From a checkpoint of a small mixture-of-experts model trained on Wikipedia: width 512.
Below are experts of layer 11 (counted from 0) of a mixture-of-experts language model. Rows are named router (the router's row for the expert), down (a neuron's output weights, with its number) and show model dimensions 256-287. Each number is 128 + 24 x the weight over its row's rms, rounded and kept within 0 to 255. Numbers have three digits each.
After each expert's rows: a language model's description of what the expert responds to. This comes from a sample of Wikipedia text that the model never trained on.

# expert 46
router:159160134169126145132130149136132120098124079132082161119106138142098101144119142158131116142162
down0:134114129104116134150109153128116109125100146171126123145122086128131123152126120149140136154104
down1:099138120103108137132157138144132096110072107135159124107120134138114132171160131112167078128058
down2:127141077151121109104164148109139089150135123110140174157176152146107123150107135101135093138101
down3:126157138123138152096127145111141127108137139111164105134112165090141126132112099144100143101151
down4:130112164132145105112136164139152108135153170153169144105139135118143120103145122111157123134104
down5:140124153087123132121133138143111103147135130131110122110117120117089138114152121138113128123092
down6:109150108147136124109104118115160124155142157125148129073137115142091179115139128125100097095134
down7:146103144099119125153201149126166155126123111129126144135132119091145125096148146132143161162096
down8:118092153141150138131155152135159103091111131135116092081131106140173096142149117103183169120169
down9:106148125096161127139161090144123130149157112103144135142133133099117123131155143102142139129098
down10:130160130095120151131137139127116185099113116170131144160109144171103147127132141117136132119144
down11:168128124081113095136142161138135149155136116152101112067130123149138127125101102151104121159155
Office and administrative nouns. Nouns for offices, bodies and divisions, often before "of", such as member, governor, president, mayor, district, jurisdiction.

# expert 4
router:151150111162126133148140167124132111154167103128093124092104163114091136135136157093109129157136
down0:102092121097123110171112154095112111140127092114137150166132110122148143094152162144119150141135
down1:171149144142145131142127147113128108129073095109063112104124120111126144122099096136116099101125
down2:118117137113133106135176128124163143131141102113145097128133125149123151155150147139089129133150
down3:152155130110090143179097154100100140099110103143086172115131126126124114104113137147120119115139
down4:135126126135139131083125147116084147147163099138107115110162127146140135116116122125103171153124
down5:130112142118125154134111101102113092126099103084074129113135086120125129086153132077126147077138
down6:120140129180123130088122067110117116150110130142210159125142123170106129100156090129135133089121
down7:120112081169108138121116127119152132140119102140145156112121134115130151106119134080112153132114
down8:164108119113165095153131100133132154146092107081116114125148121142086169138131131135145110147129
down9:107147107122148099175146116138145111183148116118121116134137127129088109102140114193125138119162
down10:117150117126113148123161159155146135127132144128133158150149137144100153116171157163137099082116
down11:111134120163139165109134170149112101136116140137153117113110157113144115144117142092129166139118
Commas and separators. Mostly commas, especially between place names, author and year, or digit groups, e.g. Sacramento, CA; 43,713; plus semicolons and dashes.

# expert 22
router:144130114158128143160120185104117121114138098130098160114120122182100123119132152135122119139144
down0:145126125136114106121154129096140073119063123141121150159104095127137119129148090111127149117130
down1:112153091154129137167111114144117157112130124113131128135131147172109118125127135136101143080145
down2:140105153123131092148136133123145129130152150116140153109140125134135114130116113106123089130099
down3:157120127150152150146120118129196143180128153126092142138123159135119087118111142120110182146130
down4:148131086165154117152123119145142136120146122134109107127132107132107102143092139147144127131127
down5:114084130201131102091135090144147087151160120102151121131107163166143156112184115146176120128169
down6:153166134135100110140109117115148137138170157129151129112104117120121168119129130135125135126162
down7:115155136107154145132118111147176135158133143138095136163159131131151094165154134123088146102133
down8:147135176127137113123128102139145107089163158119167145112141149140101132120122127113162154149112
down9:137101184178151120143130155123114114099174130104150165142119104124135136113161174126074094124133
down10:160152156110137083133163167118146130132111061113085141113157137139141131083146141152153129150152
down11:156149139143121174133154213126143122124157142119153103129096171112081129134132131141135114115130
Title and name pieces. Capitalized pieces in song, album, film and place names, such as Port, Fort, Love, Dream, Camp, often inside quotes or lists.

# expert 37
router:147133167175147117164123149112109140152184110150123111109136131122117112170087126135160107138125
down0:145098120123129126100167108126098163124132113111107107131081084113134138125124134090170182173100
down1:133178160151113141115131098115112146114095118097115130087112169134139139175116109183088138132107
down2:082064143131117107149138191147102138135140136105142085142148096118101146132146136116131141125093
down3:153178142121151097119110139103108154101089105133105148078103121118127112175128086165137134094113
down4:101117109102129147115124061132160130139129153106126110154123150081110150160121100122120143130172
down5:062138120128128143173129104192137116161145089149142124129156135125139164150124183133118152071112
down6:108121152093155096129120123148119136159132098125108104111092116090108110131122143075150106103094
down7:152146123171115164123119093127103149102097099137165124119109092142121148173097102095128129132147
down8:099128122153153144139119153144137141104114172136100137127125113163133153104182108123110118098113
down9:163109107151069077136117135146111125110125141127152097097089136114144128065107155175098158118120
down10:131112154133120131107134148131123113096145145145125110152168112139130125151122151151119125110104
down11:125137150120142103092096120096138152102137179111093138119128092092112114134107113142142146186158
Surname fragments. Pieces of personal surnames and place names right after a first name or initial, such as Gre-n-ville, Wed-dell, Fe-nton.

# expert 33
router:164167139119105155150087158102143201152166092132099157104130150173111105156128148146114136160136
down0:129160110126159139120166108114121177155114148202121127091095129137137161130124111140116103133083
down1:118104116124115145143154155147133121121091139117122134148099135142125081121095159138127135129114
down2:134120134116101154123127125118089116140131121117130131152131145105135138123119100134113136128114
down3:115130129114111136137127096091169137079157154147143120127118097136167113134124097153119111146150
down4:125121132121138190146126140091148131099126142114131184138110140137125136099139137113174113140153
down5:108098128111122081174179086113104140120119130127146111124148128139160149119142103129120125141137
down6:143144130112133133093131136129109117137153108126153176150109154139109137111137096093121157148110
down7:126073100159140107097085133167119186135140126159090141136128097104071089101114111099112086123144
down8:144123113108091123107126119125129160106136118109115141118151133138097118128115121110115138119159
down9:162129129110129147126113098121122138128154099120126110112111137094117120107145141113128141110091
down10:165080139157147116126159125125095131103136140128115119129115148133096099154146140123131133130136
down11:140125143079061155111158149152133073095127119157129135110140084147115070070130100117099136138122
Abstract noun endings. Final pieces and whole forms of abstract nouns and adjectives in expository prose, such as -al, -ation, -ity, health, cultural, management.

# expert 26
router:134131169161127123147078150127118071155180075124103154105104150134115144127106124132115105155107
down0:134168101155103140093143128118115146100126131094113130095076108084106148140151129133116138092123
down1:162099159117145152122101122105172126129084134118080121144138143180100124141126117091126124122119
down2:134119103162151158097112102121126142125100148121180130187127083111117100100111132120132129092156
down3:091143137155145109115136127127116121157156123105115122103110111125119094090131167110126111137120
down4:117125164075118123140136136128106138141165140176140114177093160127153113140127119115099127133116
down5:159109116110098094169109095144142108153099140151092132119126137131122068125153125149153094086076
down6:118142166138138112118129124132111131139127119117104079136123148104076151125142122099113133143137
down7:154085087129134147113128153137126149165132103121119113136110109094102147162145174120134140141124
down8:144134107152125143176153083120124158102140172137094147122097112103120146132100118130138122146167
down9:126110111100100151147129143134143139132123105086165124065121155175176123125167134096169149117118
down10:145166102115135145116098111122097148076105168138096128148128131116143053127142102086155133169165
down11:121153099138120101155152165098117113129105158159124165130118134129165141151088084130125165115105
Determiners after breaks. Determiners and demonstratives, mostly "the", and sentence-initial The, This, These, Its, Each, often after a heading or "of".

# expert 18
router:132131134131068132139111125093148143157161129139106151109102123155116138139119121130127131166137
down0:154130122143138132153115117103127167096128115145128086096167149127130149143138113157126116197130
down1:167146135109129101089129082089142116123126126147132132129107135136113106124116159163122132103169
down2:161157115108130161137173158108146113123123095145116140136105131106155149098131158159111127087135
down3:101128105167169118120140131133099139068095104147170129148129113099094125149114139119071096156171
down4:109146145141128102149170134101082131149109186196122170113158078114146114116158091124081159108111
down5:132178171134160143167105110141142090173156098141123152134123110138162121172133105150072112089148
down6:111108112126109110152122090115175117097134098140137116150156103105122136118128131119091134100128
down7:131156107152121137145167114109091115127117138130116094144142179118129070116152154107123145118133
down8:137102144196111122098142139139134109161116112119108137067146133115113108194154159163170107116127
down9:126091095101130154130123152161152081143118170118119133125125098148127097124129167089120157161163
down10:146096134144151110133147115113174143099123125118099093080123125065137108110101152107136133121143
down11:120117116119132068147151170139141132114123111154064147161103126124151099111100123122127139107138
Transitive verbs, prepositions. Main verbs and prepositions that take an object right after, such as carries, provides, using, includes, with, for, of.

# expert 10
router:135199145127137163139109141079175134143123119132126155092123128145084135138084139134069127146141
down0:169148164165143116082082144105165144117139095147112134127151138144127106123137126150110105149143
down1:139173129113142132120120121119160134122115123103131146130151156135154137126100118140078122090137
down2:073102080137090162166113104119137109112134148151134145133170109139129077133121146092109151136131
down3:112114148142160076134142120166105148100133149152133142146138093132129109136144132133105125172103
down4:134103133132110157143145132127120119136115089141154171156134066131130168093143132149111138096127
down5:161131153150171127128118136112156135068118107109148111138082138149157167129174181127120127129115
down6:133146115122105145154127145138108153119096145126117156115145121134123094120157117154127151124114
down7:117148154139117116116159129138134107131127121117101118170168181055094101092128149155143143150130
down8:116098140104068154088110104123111109127131107104142147138124136100104125132148091130125150145126
down9:106145103071168116138109157161117142126144107160099112120117118165127154149147128143095153133128
down10:157090127103176195127136088142148141133144117133134138134114137148117120103115078138104101114118
down11:127114155200148133098127107120131110135155136160107106144147178118101112118104136126136097114147
Word endings, technical plurals. Final pieces of words in IPA transcriptions, formulas, taxonomic and foreign names, plus plural nouns like cells, types, lines, walls.

# expert 28
router:112120145125116146146144119146114121133125079142112125127121126127112136127109153135111129123106
down0:144102104112120112116092173127065154153154131119119117143104099147096102157154144097158123139171
down1:145123106101111128121121119119098100160163134127111119120154122139130153134151088132127141095154
down2:168151135105142116154131125115123116146133124126131111156125145082128099174137123162112159173152
down3:108152137137101143125130153122140113142075098158130151145111156107109123104126121155106130123153
down4:085107155140101141150107082091118110130133116117144085123163130147133150111112107115086096141133
down5:159047106157149113150113132085116131131147093154128205133155072129162130131164101118114174136144
down6:129131083140096128121107159124147131110124093155115146141090112156168133129159155145121116143142
down7:173110102116128100137126148117137117123118126098115105124109113155132094158132102118133125137146
down8:167136128135114127145129148113120131141116111104133181121144171142099155110156130141143125158091
down9:095095099124125108125138082155112116074140083149123081136106160125138124122152115130157113114138
down10:134150124122129125124122163148165146135138134122178117174148165149119150108125096117148110163160
down11:144132136129142112102124107123108134155089139113135142133088100094112178111161154090125107133123
Foreign name fragments. Syllable pieces inside non-English personal and place names, e.g. Kata-rzyna, Ak-rio-tis, Fu-kui, plus Greek letters and bytes.

# expert 0
router:129132123153085144140104141140148122146133100148116150111118145156138118162103137111124094157103
down0:103157136129127133159125158095118112134131148116129124095128138098098147121162141121101137105085
down1:138081093118123090115149117148141137133160127121123131130115127120141120125129099168082120119111
down2:139152101130105127090103124098135158168097121128141142111107116119144109073082159136117117112150
down3:104159109095109176096138120131143133153134118117125133129131119159113127132099143156168127109136
down4:152161126116097142139123130114110126099209143117116111141128130139099155164141102112153140141100
down5:095105100138137089146133093159096102094142148138133112112149080139118128155118109102209119135180
down6:168160137111174174131124094135125141109114113139157097111132156133084137141148122069137135156145
down7:087096152123115116156096114160101126159149137109120110126124069082137088164138119170134139123158
down8:122165130121072124125153109126131105211145112125156156094162127137136132090140098116153147126142
down9:119109116115174124129197123150159096128105119132122135113129129137108115106123151119152123106134
down10:138114130098070120150109149123141093104118117137119127168087089106115132096155094148135121138131
down11:124111073084100109109124134134094112146135110144129105136100142128155117104158149122117155117138
Sports career prepositions. Words like in, won, first, scored in sports biographies and club seasons, e.g. appearances in the League, won the Cup.

# expert 35
router:124120149115112141142102144116155110169140086151079160105114147145111143115115131136107112172117
down0:135116127142138093121083073135123080131103147086127126151137117173126136124135118130139111123167
down1:115101160114121156084125128129162131103117149109125132112099127159170142143150185193127105110129
down2:143109115148113157111078114096087142107109120119170118090143117126192102123139170084097111103108
down3:162107099135119142133105146120171153159073157085085138148103141131178135106063160144102133160148
down4:146159135123121130104098135165155106146153157139123106130103107078107137134151105108136114160088
down5:112137185117113128141126138143126091193110173121116086128128157146118124130107154133096136120097
down6:119144120110143105130157114117116128089110158105138126114118130116142122092135100163128113066144
down7:104113124112157174148117098132139146162173123151149097165145136189147134172159098099148112143081
down8:127061101099165122146104143114128126124150139115140124107117146092143072138109149128143122080101
down9:160175104100134100106118131132122086149101113143099102115113112169081114119121126167096123131127
down10:123084133104144108127150114119099104126125155133138145082109151125158097108192124140128151131135
down11:133138123186117138140135160117148093071113127081129196131153109106142139097123115142148134171107
Clause-introducing function words. Prepositions and subordinators opening a phrase or clause, like in, during, when, because, that, of, for, after.

# expert 31
router:134184130120117156146100150119175106126178088159099139080096143119091147136151145136116121140164
down0:156152113082099137102122143139128101116093124125126141138144121160098113135120118144131114137088
down1:111135123092143144111123127132165120116103126167133123175094084152092109126123112142166136145141
down2:140123157191112165117150091154120081125174118126090149080164126154100127098109105130140108104173
down3:145092132121111154144091141114138137174096125133122136131128114109147130092120120123159106072126
down4:109130099136172124152158132145131156097108151164172180154144094095145165120138128120111124107152
down5:131149138118101132168114128085159112151140161112125114128172154145130130129130112112114120130155
down6:107126138130123130158152120156125139114138132161161128092103103077159139156165121080101147120086
down7:137166079120132120113104107141110118147132136133123175109125123149138134138099143105128116126117
down8:082131154106138177104148115142117133181155144151124118139115116130150144111164122124129114119154
down9:156057069140131120094145121135124099205165117128174122078181123125136088159117120080152167153100
down10:085155159140135126153142096142112127108172156132079144135121105134110138150114124105145111156178
down11:131110157168132143109175102125112119118186135195124112110103130127155116127131131117148102115117
Name-ending tokens. Final pieces of proper names and organization heads such as FC, Records, Stadium, Motorsports, Squadron, and surname endings like -ey, -d, -ng.